config = dict(
    n_experts=192,
    d_expert=32,
    norm_eps=1e-05,
    qk_norm=False,
    parallel_block=True,
    init_std_o=0.00377,
    beta1=0.9,
    decay_fraction=0.471,
    batch_tokens=[32768, 65536, 131072],
)
Below are experts of layer 6 (counted from 0) of a mixture-of-experts language model. Rows are named router (the router's row for the expert), up (a neuron's input weights, with its number) and show model dimensions 0-127. Each number is 200 + 30 x the weight over its row's rms, rounded and kept within 0 to 999.
After each expert's rows: "gets" lists some tokens that make up at least twice as much of what it gets as of all text. This comes from a sample of Wikipedia text that the model never trained on. Tokens count by the router's weight.

# expert 127
router,153,169,222,187,197,190,245,188,178,181,207,224,234,220,221,263,188,178,199,208,189,173,213,158,224,187,183,152,263,224,227,194,159,222,160,195,225,196,225,178,168,231,134,205,202,162,156,183,150,196,147,222,142,163,239,182,207,163,227,167,241,183,219,173,236,196,207,198,188,173,222,210,166,173,201,243,163,182,200,137,158,196,180,243,170,162,172,194,218,168,178,156,175,198,243,245,156,227,278,193,196,237,184,211,163,221,161,181,212,171,180,156,214,205,251,181,205,230,215,193,200,221,215,233,190,182,222,177
up0,208,181,195,171,196,230,163,254,176,206,231,220,187,225,165,199,186,160,115,155,182,197,213,247,272,297,200,291,189,214,198,169,208,196,208,204,250,210,207,263,245,205,236,206,195,274,247,183,194,166,175,204,217,244,215,249,268,213,124,201,195,198,180,196,243,186,211,193,200,234,185,205,231,196,181,182,198,215,213,191,197,200,221,218,184,153,205,154,224,211,236,247,190,261,201,173,213,211,156,178,168,222,183,159,243,213,207,238,195,213,157,196,175,215,194,210,205,206,210,219,229,171,214,188,200,190,180,211
up1,185,203,218,216,216,242,211,309,186,197,217,145,183,206,202,173,209,213,196,203,117,211,202,236,161,218,238,171,213,208,184,222,193,166,197,222,227,158,237,165,218,192,191,193,180,217,206,218,224,206,222,210,235,254,162,180,187,236,166,199,166,176,201,212,169,212,305,180,159,219,242,215,203,187,218,219,214,198,168,131,185,193,267,182,205,96,153,247,188,187,261,199,209,149,200,247,206,200,150,228,195,208,240,212,183,194,172,194,183,202,226,284,160,181,170,200,189,97,184,206,177,192,252,205,191,172,214,194
up2,180,223,192,219,155,184,240,207,256,181,229,236,207,270,190,298,286,244,243,245,227,189,228,212,187,248,208,203,208,214,215,211,154,216,190,217,206,207,192,163,213,205,181,154,146,180,173,196,200,135,195,204,185,187,260,228,206,135,184,176,201,163,222,186,201,178,176,219,218,232,191,216,200,200,134,200,178,194,186,127,228,161,164,214,197,241,164,185,161,215,160,250,218,244,179,190,215,194,167,203,280,189,277,268,161,224,196,254,225,193,148,208,248,266,266,208,200,168,232,158,217,237,229,237,170,174,165,183
gets: ".", ").", ")", ",", "'", "\""

# expert 123
router,138,175,186,172,152,219,181,186,195,225,117,196,196,130,166,197,173,195,216,191,196,159,221,163,215,206,197,169,194,212,238,151,155,239,161,231,139,175,212,143,198,199,205,174,201,173,207,182,194,160,210,223,170,204,231,249,197,144,190,181,204,147,205,215,252,199,177,231,171,183,175,191,136,209,213,243,182,162,211,180,199,187,189,220,229,216,180,181,223,240,187,223,187,184,210,193,178,231,211,129,238,206,198,145,169,255,202,176,182,177,203,166,174,216,239,197,205,256,208,205,186,243,186,204,170,171,227,191
up0,220,216,136,173,176,205,203,219,195,188,204,209,173,138,203,307,265,190,233,141,172,192,227,179,163,239,227,204,179,199,193,205,185,153,263,215,218,187,237,196,254,203,211,204,172,225,165,200,161,190,198,183,243,226,222,245,209,210,187,242,166,244,194,234,212,197,226,229,171,232,180,123,223,235,251,201,205,176,173,196,178,183,232,170,200,174,211,178,213,211,218,188,201,238,194,209,205,178,221,164,167,199,202,177,184,187,219,178,223,232,141,191,204,274,222,217,250,190,208,191,165,182,239,194,223,221,169,150
up1,167,201,155,208,220,239,182,194,231,259,203,206,177,187,227,173,234,187,186,218,184,180,160,241,187,228,235,163,193,196,207,219,242,199,215,175,281,168,171,221,183,198,255,169,162,219,192,179,168,176,233,199,201,245,184,246,217,271,206,205,190,198,225,175,224,192,175,182,172,162,152,184,191,160,321,202,195,194,151,194,236,205,210,214,291,176,180,214,239,206,211,204,179,202,233,205,191,195,138,220,182,275,194,219,208,144,230,182,173,220,188,200,173,191,180,255,151,219,186,206,173,228,225,183,189,216,225,202
up2,171,226,214,203,273,187,195,159,252,153,196,198,270,205,167,235,259,177,136,157,179,201,186,205,212,209,178,230,225,242,210,200,186,214,205,217,249,234,259,209,229,204,159,178,193,229,211,205,164,166,224,218,208,170,146,273,165,143,201,191,237,217,206,196,204,220,223,215,241,188,236,200,189,227,203,212,181,235,196,141,217,136,222,190,138,204,220,213,195,210,187,167,224,191,219,250,168,198,264,213,261,188,239,220,201,230,184,157,196,185,176,155,189,234,243,189,208,153,209,170,193,207,229,206,187,213,162,173
gets: ".", ",", "==", ").", " ==", " and"

# expert 18
router,190,197,221,230,210,171,183,191,266,198,145,223,239,240,171,233,149,224,220,245,183,193,254,189,163,265,178,192,230,171,202,226,194,244,211,192,199,223,205,210,170,168,225,170,179,223,194,187,197,231,245,176,173,219,171,180,217,170,215,209,162,235,211,190,212,220,198,152,228,205,170,159,225,204,200,158,217,249,155,146,145,161,224,192,183,200,165,159,203,228,164,167,150,220,199,212,283,240,219,196,191,165,218,217,161,207,210,152,219,220,227,185,169,197,256,226,182,238,222,204,135,182,232,172,168,178,207,165
up0,182,230,159,172,222,159,234,231,243,225,174,219,226,224,222,249,241,202,236,205,155,190,205,207,179,200,240,167,180,240,205,191,208,191,194,185,232,144,171,195,208,216,169,205,195,213,169,219,168,183,192,205,211,185,172,233,198,187,199,179,210,247,192,217,251,213,252,229,204,236,203,197,185,251,188,204,221,262,185,167,200,170,221,155,215,164,194,196,212,210,188,213,193,191,203,203,198,190,205,224,211,182,211,190,225,224,133,207,215,158,242,241,228,232,205,233,169,216,143,120,188,199,219,198,231,166,201,260
up1,167,284,159,160,294,194,254,169,247,155,158,231,188,231,249,218,198,134,246,202,184,201,193,192,194,184,154,168,198,190,187,165,209,184,213,213,201,182,187,198,195,192,175,191,163,197,182,235,203,215,205,304,146,190,131,211,219,186,243,212,221,213,170,223,248,264,207,230,194,204,208,220,193,195,199,203,213,190,180,163,192,217,238,196,207,204,215,183,214,231,204,252,208,205,211,220,186,212,181,253,190,200,203,208,186,245,161,192,190,163,216,219,220,206,217,282,162,228,193,166,186,206,224,211,179,157,169,193
up2,140,215,213,191,191,212,205,129,214,172,225,199,236,225,215,169,167,182,206,210,246,267,196,210,183,179,143,205,225,242,233,265,220,212,193,217,167,246,181,224,194,235,174,161,201,185,214,250,208,258,206,227,226,195,158,192,178,201,223,202,199,156,145,219,192,221,179,228,174,189,181,196,169,227,227,205,199,183,200,210,164,210,208,236,229,213,180,204,200,218,199,123,231,220,185,207,223,210,236,190,135,230,247,218,155,189,206,206,192,257,178,167,125,162,239,109,169,185,268,159,165,228,319,190,198,190,194,180
gets: "00", "1", "2", "5", "3", "0"

# expert 30
router,175,211,201,191,221,191,221,198,204,218,227,249,239,191,176,254,143,203,224,236,203,238,235,207,150,264,214,219,281,214,226,185,153,173,194,222,189,239,190,198,177,192,158,228,198,204,157,175,194,215,217,223,212,226,217,188,209,152,174,148,152,192,215,155,203,197,252,182,226,237,260,208,224,147,130,175,222,194,207,212,190,218,229,227,183,223,171,182,159,244,179,186,187,193,155,173,167,149,224,184,161,160,224,212,173,211,173,170,266,248,215,182,216,175,250,219,198,226,201,167,170,210,204,210,149,215,194,201
up0,196,186,219,212,137,223,230,258,166,174,245,190,222,188,193,208,228,236,252,232,191,231,222,195,174,216,244,182,205,232,230,226,200,240,160,251,184,179,269,169,284,179,243,226,156,217,217,178,186,186,209,201,159,182,162,196,202,242,197,172,201,164,218,204,220,199,207,197,134,170,177,224,199,157,195,183,186,265,204,208,206,178,207,220,168,196,209,233,219,185,215,215,248,196,222,235,188,165,243,236,237,218,128,172,203,196,212,214,195,171,194,205,182,157,188,162,229,173,160,215,190,255,200,231,228,243,182,229
up1,170,250,165,262,203,213,188,197,230,151,146,200,176,217,222,225,229,167,240,190,180,182,190,213,221,181,200,217,215,147,230,203,165,248,251,166,164,198,153,219,225,131,158,155,210,206,171,228,213,222,181,249,208,162,187,206,187,175,225,202,208,231,184,203,228,165,251,224,206,141,243,187,151,222,216,151,199,171,184,168,215,232,232,214,165,201,226,174,158,186,210,304,177,183,248,219,200,224,187,177,188,199,203,206,212,243,174,173,208,229,207,239,236,213,215,195,195,200,169,153,263,188,250,229,181,194,217,206
up2,183,212,180,192,158,218,171,213,206,182,178,194,224,184,226,240,163,225,222,214,137,201,167,177,183,211,193,188,194,257,296,164,261,184,187,238,207,188,174,215,178,226,191,195,210,232,226,247,169,182,203,207,157,184,197,195,223,180,195,181,231,162,249,197,152,279,198,171,193,193,175,176,177,237,191,236,190,163,168,186,165,183,152,142,199,197,203,209,181,222,200,193,171,217,210,175,179,190,212,142,206,208,292,203,236,209,212,213,252,216,142,191,231,245,205,263,218,201,194,217,168,169,206,153,193,182,209,232
gets: " 19", " 18", "90", " July", " October", " June"

# expert 43
router,179,190,186,244,205,252,220,231,255,237,180,222,191,203,233,227,197,193,222,251,177,250,256,201,175,251,170,249,222,148,179,210,180,240,212,193,188,216,217,206,187,206,185,151,163,196,159,188,201,156,218,142,208,236,223,189,186,141,175,199,180,183,198,164,228,173,216,155,202,245,197,156,200,165,159,219,242,226,231,188,207,233,235,225,143,201,202,198,142,233,141,220,191,226,145,203,206,169,198,174,161,160,190,211,190,226,172,168,215,232,184,201,235,163,212,195,162,173,227,205,177,240,233,186,163,207,225,136
up0,226,208,222,219,182,186,175,156,190,216,156,188,136,230,215,216,210,217,153,196,236,206,155,203,278,193,199,183,149,177,272,234,229,184,219,173,160,192,173,248,138,174,192,169,226,172,214,216,230,181,167,169,212,182,245,232,204,193,207,205,226,207,169,197,133,173,239,228,196,203,122,179,203,210,201,257,203,184,180,212,206,195,217,194,202,187,206,209,162,223,198,232,233,212,229,186,211,193,155,219,224,199,229,214,92,221,210,156,204,226,198,189,275,200,182,188,174,234,219,134,233,181,215,176,216,190,206,206
up1,241,205,131,224,235,271,183,236,162,210,178,209,192,211,185,190,184,170,139,169,267,190,252,143,171,205,210,210,223,225,222,163,240,186,234,165,177,271,189,226,180,185,203,209,186,114,211,175,201,216,206,193,229,215,208,201,235,197,187,218,225,218,225,234,255,219,206,186,265,214,207,230,185,234,167,190,209,151,175,202,151,192,164,199,210,209,182,217,205,232,196,208,164,223,232,216,222,225,181,212,199,228,223,196,199,173,204,149,243,196,202,197,248,193,227,262,234,263,211,203,182,199,226,187,207,178,170,250
up2,175,198,193,242,192,205,242,205,207,186,255,205,206,143,161,144,241,246,226,209,237,213,190,251,188,184,263,204,208,207,173,227,209,200,214,189,203,220,147,254,276,197,215,208,219,177,178,137,226,131,195,191,186,197,176,215,227,203,210,84,208,224,218,226,136,219,199,177,206,174,213,208,223,195,226,187,189,209,220,244,190,210,212,225,211,249,199,218,210,184,238,204,244,171,216,244,153,174,217,190,237,201,122,203,191,210,183,214,176,258,185,209,171,200,178,176,249,139,134,229,226,210,157,227,194,238,160,208
gets: " 19", " 18", " 17", " (19", " 16", "20"

# expert 24
router,230,206,173,232,200,169,171,168,170,235,217,211,220,196,178,200,148,189,151,204,246,191,224,187,196,245,195,278,229,203,177,172,164,180,207,236,218,219,238,192,162,174,166,198,185,205,170,200,176,252,190,210,232,261,213,170,146,154,175,215,162,223,232,170,256,167,171,174,228,237,250,203,211,181,166,234,248,190,225,201,198,222,199,190,205,213,162,196,151,234,164,189,189,193,134,197,213,115,200,158,130,179,185,209,221,187,184,189,201,194,188,205,217,170,241,232,234,242,246,208,180,236,174,189,162,213,208,150
up0,213,194,289,215,212,157,185,241,210,207,175,164,235,253,216,179,254,190,171,201,200,202,185,247,184,195,179,208,207,207,219,215,183,211,241,167,229,133,190,223,196,202,217,199,199,169,198,188,228,193,234,179,170,179,223,180,190,182,238,206,199,238,207,161,155,204,185,166,188,180,193,174,174,207,229,233,172,242,177,233,265,197,251,215,257,211,192,238,204,186,170,160,195,194,218,171,201,244,157,201,227,211,209,181,244,176,148,212,159,205,169,240,200,219,197,189,231,214,194,177,285,192,201,183,236,269,201,225
up1,221,206,204,190,192,214,145,171,151,170,225,205,142,138,163,140,161,209,187,151,208,161,148,204,173,169,235,256,205,135,190,184,271,94,216,200,223,163,163,228,194,155,182,178,200,176,174,202,175,219,217,227,273,242,183,208,186,222,241,156,207,210,144,229,208,242,177,227,183,170,234,233,231,171,212,130,208,181,223,233,213,213,203,216,200,225,208,145,208,202,243,194,189,168,191,208,189,184,218,195,196,239,177,185,198,201,214,185,222,234,227,195,192,189,157,230,251,209,199,249,190,196,180,151,250,237,193,174
up2,146,200,236,198,199,184,165,215,201,193,242,130,278,193,188,188,181,247,174,218,209,185,144,204,178,231,180,228,195,170,217,228,190,197,217,292,222,188,169,158,169,170,222,205,152,212,289,223,176,190,193,208,182,186,149,167,203,178,250,167,200,185,215,212,179,195,181,206,156,150,164,184,165,182,175,177,163,216,168,234,240,217,228,222,238,216,219,212,182,154,213,179,230,197,188,278,190,226,226,224,200,217,208,203,199,199,180,181,176,216,196,253,132,205,234,149,233,232,195,217,168,235,221,211,230,204,211,184
gets: " 19", " 1", " 2", " 3", " 18", " 4"

# expert 134
router,170,237,171,223,229,233,159,243,232,221,226,225,124,214,230,171,189,202,197,209,218,219,187,207,201,214,187,188,176,213,185,197,222,150,163,144,198,191,188,238,191,219,128,180,168,227,133,224,219,199,222,178,202,215,145,175,192,233,220,161,228,198,236,236,190,241,234,201,225,194,249,204,225,203,151,214,181,215,123,230,176,239,240,195,197,234,213,234,165,212,181,245,242,181,173,259,196,210,196,225,158,200,207,211,211,167,183,219,213,217,163,202,208,282,149,176,178,177,165,224,215,248,214,182,229,203,173,217
up0,225,202,210,218,198,178,169,218,197,233,193,215,221,209,189,228,239,206,225,193,209,174,218,215,192,123,206,166,146,178,233,194,204,201,223,220,214,180,223,207,188,175,187,170,216,152,229,272,219,229,247,162,208,237,208,192,226,190,150,245,215,198,215,212,162,177,181,187,218,233,159,176,195,217,192,175,189,219,194,197,194,184,192,209,156,147,233,236,184,236,215,182,179,248,136,206,244,206,200,204,216,217,160,158,234,223,185,222,128,216,154,147,228,207,187,250,220,129,182,192,259,189,209,188,187,220,150,162
up1,184,259,215,176,205,208,205,165,250,172,215,155,198,187,237,215,234,155,213,191,215,176,192,233,202,175,211,194,228,180,245,210,206,224,207,162,198,202,194,218,268,198,168,183,202,215,174,199,182,212,234,208,138,249,158,234,222,221,213,202,227,163,208,179,213,272,233,246,218,230,227,217,248,198,191,177,182,242,174,230,206,163,193,192,172,131,180,168,242,132,181,175,211,247,209,259,212,165,176,182,187,206,234,200,239,221,214,175,200,297,157,191,246,169,177,210,187,209,234,211,215,195,178,172,242,191,174,128
up2,132,222,219,192,175,219,138,208,215,209,150,210,208,193,145,196,171,205,186,190,148,160,151,167,205,217,164,218,165,153,178,211,225,154,223,168,233,219,166,263,222,160,226,178,177,250,162,198,178,254,175,229,222,228,167,197,221,187,210,141,238,217,166,197,210,195,215,202,203,188,170,223,145,177,202,187,172,214,223,189,193,227,253,208,261,206,212,176,214,168,202,206,229,149,205,160,212,204,246,189,168,223,184,177,209,194,199,193,242,219,226,243,207,239,136,207,223,169,224,154,202,160,214,200,219,285,204,210
gets: " ", "us", ",", "-", "==", "born"

# expert 104
router,158,193,180,214,229,218,212,252,199,201,182,217,215,222,159,181,187,171,160,191,194,245,223,218,222,255,217,226,209,209,176,187,208,211,203,148,181,201,189,172,244,174,196,156,168,244,242,162,221,141,175,208,205,257,204,199,223,191,191,210,239,218,210,221,230,208,183,178,197,278,222,208,227,250,187,183,240,259,192,173,196,164,245,167,149,209,150,226,220,211,202,221,147,226,181,242,237,248,203,148,157,204,232,211,212,192,200,192,172,192,165,201,240,215,190,212,217,173,213,268,141,217,234,192,154,169,181,210
up0,228,234,175,201,194,203,198,212,177,249,195,232,174,192,193,205,211,213,137,202,195,237,192,173,230,231,266,228,233,233,169,213,154,197,198,190,174,225,203,208,214,161,218,209,229,244,265,165,159,170,222,199,207,252,231,219,195,213,154,211,273,197,187,207,231,180,165,213,169,219,226,138,231,180,234,262,189,233,265,202,159,212,176,204,236,207,195,167,212,243,169,196,116,203,205,156,202,185,180,179,160,206,247,201,216,217,126,160,243,189,209,244,194,225,164,230,175,227,228,202,180,208,160,230,214,184,260,186
up1,199,207,182,191,198,183,183,196,185,219,245,313,183,182,189,162,168,177,205,184,233,207,208,174,192,207,273,224,214,205,185,246,194,171,241,206,144,221,160,217,217,153,140,205,198,166,211,137,183,132,181,221,250,257,259,212,218,172,197,145,229,194,199,225,253,213,198,210,172,212,219,167,187,161,207,215,208,233,270,160,168,233,193,212,205,265,162,167,209,200,211,185,183,181,209,166,221,200,265,193,203,222,213,186,153,233,147,138,240,234,223,192,229,205,145,219,216,161,171,208,164,181,160,180,193,194,187,154
up2,211,204,172,156,198,210,132,184,216,242,186,207,200,222,231,222,248,206,240,183,231,221,235,150,190,207,227,218,160,183,187,213,241,157,152,254,207,222,190,239,238,146,159,190,198,227,139,237,196,189,180,174,174,181,228,240,221,177,216,172,203,240,197,189,243,214,251,235,199,227,202,160,184,230,181,137,198,261,170,198,205,180,175,236,152,125,162,176,277,169,214,183,235,206,236,194,213,197,191,239,184,204,239,179,215,264,157,189,169,246,225,167,239,172,215,268,215,202,167,190,223,179,180,206,198,201,165,160
gets: " ", "-", " ", "τ", "ū"

# expert 141
router,206,181,255,228,232,157,184,205,238,206,152,265,241,229,231,201,196,176,152,202,246,211,163,197,205,212,226,231,208,226,165,243,176,182,230,158,195,188,177,258,226,156,186,207,245,135,260,141,220,206,179,198,149,229,226,218,162,218,188,238,159,224,194,214,210,169,192,164,179,233,208,230,232,183,255,172,194,186,274,182,206,218,203,219,247,183,170,257,242,194,218,151,190,195,234,157,171,173,195,216,258,267,231,224,181,156,200,204,189,191,194,231,215,200,167,199,150,183,196,164,234,217,195,208,190,178,198,174
up0,176,187,232,244,175,233,215,175,226,233,203,258,187,202,152,179,219,182,233,157,184,236,183,163,166,194,239,198,222,180,224,199,154,188,249,236,155,263,191,212,233,165,155,162,239,188,210,152,234,156,213,204,217,193,211,225,236,215,168,223,211,150,191,218,283,166,208,249,211,182,202,163,220,232,204,184,187,186,194,178,201,220,190,216,257,227,199,257,197,230,195,106,207,209,217,177,150,181,234,173,194,165,203,220,190,206,204,189,205,214,218,241,184,198,184,225,165,225,195,204,194,169,237,212,209,162,157,207
up1,231,194,202,198,231,208,179,240,172,113,219,250,187,234,180,219,240,189,196,209,238,206,165,238,212,269,190,219,224,159,207,188,218,195,187,178,167,154,176,205,181,205,259,201,194,200,235,170,166,127,191,218,230,184,169,213,196,193,153,202,207,163,234,112,203,175,188,179,205,203,225,213,236,189,216,196,209,209,197,215,180,179,232,165,209,243,182,228,182,144,192,212,177,167,154,195,274,197,212,159,166,196,144,194,214,201,140,236,184,181,226,190,240,184,181,212,169,177,173,266,244,207,148,222,164,220,227,245
up2,200,151,191,187,205,214,202,207,211,200,176,210,243,188,223,213,217,146,191,199,184,173,243,178,194,185,167,200,205,250,180,224,223,188,211,206,217,233,173,242,137,148,252,204,167,212,187,174,212,181,200,172,197,237,193,188,240,144,206,246,201,168,202,235,223,211,211,183,248,173,189,193,187,172,195,213,147,202,216,211,219,207,205,222,243,218,203,214,201,290,207,206,159,182,181,217,250,291,168,232,203,223,204,210,165,215,161,248,213,156,253,168,223,196,142,157,208,231,166,206,201,185,222,220,171,198,239,288
gets: "s", " ", " be", " was", "'", "en"

# expert 136
router,184,189,161,208,222,220,212,168,178,195,222,208,235,164,204,167,206,172,199,205,218,219,221,170,200,203,191,231,157,233,241,160,243,255,233,180,200,181,209,169,143,115,158,187,153,176,163,263,185,197,139,199,216,222,202,203,183,221,218,242,220,235,224,240,199,183,201,227,191,237,214,182,187,210,174,222,236,205,175,151,217,179,162,164,133,192,238,169,170,253,224,213,128,180,159,279,213,214,230,158,203,205,213,222,179,225,226,201,216,196,164,162,241,228,185,217,241,218,215,248,182,226,178,139,175,185,178,209
up0,214,228,175,183,198,188,196,271,202,201,208,242,139,155,215,244,156,248,218,150,205,213,237,203,176,219,248,214,160,179,276,211,199,154,151,232,263,179,179,203,191,237,136,209,140,210,167,199,210,185,239,192,246,194,195,215,198,177,122,220,259,168,196,187,176,239,181,238,148,196,192,209,202,231,143,256,164,251,158,192,156,246,187,213,217,197,227,247,204,201,222,155,187,187,175,172,184,194,212,179,215,210,175,180,182,245,238,264,257,224,198,185,225,247,158,191,246,138,215,190,198,201,208,196,225,235,193,173
up1,206,207,226,168,191,205,200,158,185,254,160,277,216,190,199,186,207,199,185,203,244,196,167,226,173,206,210,220,142,192,205,156,188,209,188,190,187,202,215,194,145,184,207,216,227,184,186,277,188,181,169,214,205,161,207,218,219,185,249,215,231,189,190,126,233,185,170,213,138,203,252,175,158,218,247,202,176,178,201,234,266,231,212,189,151,207,246,156,187,241,187,215,207,145,191,201,210,141,225,199,144,180,96,188,234,221,182,201,168,194,206,172,184,230,129,216,187,212,221,178,276,219,197,213,226,247,147,214
up2,195,244,166,194,173,275,192,175,219,193,230,246,178,196,208,205,210,161,228,214,170,186,166,236,189,198,161,128,210,208,169,253,241,192,194,218,238,178,169,223,278,154,202,172,123,247,174,211,215,162,203,238,203,186,187,223,203,218,201,185,169,255,209,225,223,158,216,208,273,203,177,211,221,220,235,168,184,246,120,203,184,205,194,188,158,219,179,203,226,196,195,210,231,224,217,202,225,203,243,226,126,182,184,203,251,189,175,226,176,194,210,197,248,196,220,199,222,206,192,183,165,195,226,198,213,191,186,207
gets: " ", "-", " b", " f", " c", "li"

# expert 152
router,229,218,207,243,161,237,191,201,170,208,186,201,239,212,186,188,225,158,180,255,145,199,226,188,218,174,208,202,196,223,185,175,221,192,183,191,153,194,189,231,191,229,233,139,169,221,211,207,186,239,182,225,232,237,198,175,171,222,145,184,189,162,228,203,177,173,212,199,167,267,203,220,136,170,178,186,189,170,166,217,204,211,159,190,226,156,208,225,232,185,222,207,210,225,191,224,241,232,204,219,196,209,150,192,246,245,179,196,177,258,214,159,223,238,155,177,158,141,178,219,159,160,227,199,193,194,182,143
up0,183,221,187,182,204,215,200,173,202,202,225,196,192,186,187,193,207,218,194,263,151,147,210,230,193,248,196,153,260,204,187,191,216,226,210,161,231,130,187,259,163,155,183,162,155,212,244,240,154,215,138,216,159,219,201,202,241,195,208,214,184,197,229,220,202,200,211,166,163,170,218,208,165,199,209,226,132,200,183,193,216,170,196,215,182,181,217,218,180,172,208,212,157,197,221,255,211,203,226,232,181,198,188,234,180,216,192,146,285,200,179,211,181,261,211,176,161,226,203,234,169,212,178,194,200,159,172,152
up1,243,187,223,241,198,200,177,187,198,198,215,244,158,207,198,187,159,176,167,190,226,210,177,228,143,143,206,148,204,203,157,247,183,179,201,200,265,200,188,243,120,165,141,213,242,250,195,221,213,174,177,172,183,221,127,201,173,209,214,188,185,219,224,194,139,183,237,180,188,189,196,198,201,183,193,239,191,191,148,213,171,205,245,176,227,193,203,235,211,192,221,151,196,255,261,222,173,201,248,178,176,217,169,200,177,135,205,180,223,237,178,194,231,222,162,162,192,166,247,243,209,201,214,204,253,219,160,197
up2,212,221,222,247,219,147,172,181,184,217,218,187,229,223,202,192,188,194,177,136,182,200,192,189,195,197,213,193,229,180,159,187,240,226,195,214,152,135,262,185,166,210,228,183,214,192,205,228,172,228,212,182,260,207,226,210,169,216,170,198,191,168,198,173,122,184,205,198,237,175,227,191,196,197,230,187,168,198,211,190,184,218,200,174,150,183,193,272,233,205,229,179,189,208,192,271,200,209,154,190,152,200,167,259,222,187,183,192,192,203,195,130,193,177,178,264,209,183,199,206,171,200,164,250,198,230,126,215
gets: " |", "|", ":", " the", " (", "-"

# expert 56
router,174,234,236,142,245,261,186,243,198,184,177,195,167,194,225,173,243,193,212,227,141,195,163,271,172,194,179,157,167,170,200,197,218,173,232,150,173,236,220,180,189,206,204,173,194,253,195,265,220,225,204,191,183,160,152,195,200,222,213,204,161,220,210,154,170,187,234,207,185,172,235,242,200,219,157,130,182,172,120,209,245,165,249,192,165,210,247,187,186,212,178,234,202,172,211,195,187,264,185,247,168,186,218,243,241,210,156,221,223,185,212,228,169,270,179,191,169,173,230,223,239,198,198,192,216,197,227,220
up0,227,198,186,203,194,190,168,201,225,182,130,163,195,188,208,193,229,210,157,176,200,249,172,186,173,172,155,240,180,205,212,214,197,212,159,192,210,209,227,191,178,170,188,206,191,207,195,208,163,212,205,167,217,236,227,267,187,199,169,142,260,204,154,185,193,143,179,192,179,223,178,212,181,181,185,166,182,217,182,140,188,221,232,220,178,212,249,222,218,219,205,170,198,216,134,251,216,223,215,203,238,225,194,238,169,269,196,230,188,196,170,168,185,216,196,173,244,209,214,211,251,173,261,277,144,190,217,171
up1,193,238,211,219,227,211,176,204,149,226,218,195,231,229,183,195,254,189,227,168,200,168,190,181,255,243,248,209,181,177,152,195,222,219,227,222,233,198,187,240,157,116,240,173,194,192,209,173,192,169,168,181,158,223,205,222,228,185,182,216,144,250,239,175,203,135,222,189,217,209,215,185,159,185,183,214,184,184,218,254,231,225,168,224,224,207,212,180,220,140,157,206,211,268,214,217,226,189,214,165,156,208,165,199,197,178,139,227,232,192,247,187,190,217,210,242,214,166,200,194,240,217,196,196,153,250,180,200
up2,212,202,219,191,192,185,198,182,211,208,157,184,232,207,219,208,271,207,194,213,178,208,239,180,232,239,163,234,200,244,234,224,198,181,213,241,223,212,165,216,190,221,173,164,173,191,254,195,194,198,172,194,237,115,190,236,200,208,151,268,193,193,196,208,183,179,193,163,208,218,178,235,169,202,194,196,243,209,168,87,198,159,220,226,212,201,247,191,174,232,225,219,222,232,178,160,225,217,229,228,225,197,189,133,185,216,204,143,169,187,238,164,200,213,162,165,196,175,192,191,200,217,204,192,235,184,173,174
gets: "W", "N", "E", "ed", "-", "ate"

# expert 160
router,204,172,191,176,220,161,176,194,179,209,208,167,236,158,182,213,174,175,161,200,215,213,207,249,215,193,185,278,192,164,207,160,232,195,126,206,217,173,172,194,181,228,247,156,142,259,189,174,195,209,174,212,271,219,191,161,201,214,220,167,180,173,133,233,189,198,142,208,176,242,218,247,150,219,156,200,186,225,257,198,205,186,227,192,197,186,227,187,188,188,159,221,237,217,164,187,247,242,240,223,164,203,251,205,218,245,198,226,208,208,203,233,195,231,166,155,183,181,239,230,179,152,227,145,177,190,208,144
up0,232,204,207,207,193,207,260,248,208,149,203,192,235,187,234,241,116,198,177,210,183,184,177,256,181,227,205,233,227,181,235,250,269,216,211,222,215,213,187,210,183,173,225,165,212,226,243,235,170,162,210,214,201,230,185,220,207,179,188,257,185,189,214,184,189,202,176,148,159,199,227,191,207,208,203,257,151,213,242,126,232,189,218,117,210,196,201,234,187,247,218,213,222,254,216,211,215,173,170,145,187,204,224,206,158,212,155,197,184,184,183,184,249,163,217,202,214,167,234,192,151,218,216,231,201,230,202,189
up1,213,198,168,213,189,292,223,185,250,185,179,211,186,213,162,238,194,182,234,230,157,165,243,220,203,197,202,162,214,177,212,204,161,196,198,223,142,235,251,198,233,214,148,227,201,158,197,194,207,146,179,230,215,135,217,206,267,168,163,198,223,165,221,202,223,252,200,180,148,194,217,226,177,128,181,195,180,180,222,176,212,225,198,203,181,242,194,190,184,250,230,184,227,162,174,164,190,196,221,198,210,204,181,205,181,259,186,200,261,205,231,257,207,157,237,193,190,208,216,185,210,218,246,237,207,186,170,166
up2,258,228,154,200,209,180,230,234,178,186,205,241,206,193,130,280,199,185,222,130,229,122,244,208,191,219,183,195,193,178,259,204,240,204,208,225,204,186,174,201,215,229,209,186,160,186,177,228,180,147,231,210,240,192,183,220,178,188,200,186,211,216,163,219,176,192,145,143,218,206,181,216,196,176,185,186,116,197,256,190,224,175,159,199,218,199,172,173,175,176,201,191,149,230,242,171,198,193,210,218,260,190,172,241,229,244,237,203,208,218,199,192,241,203,288,208,257,179,228,131,226,200,218,223,198,222,169,145
gets: " |", "-", "|", ":", ".", " \""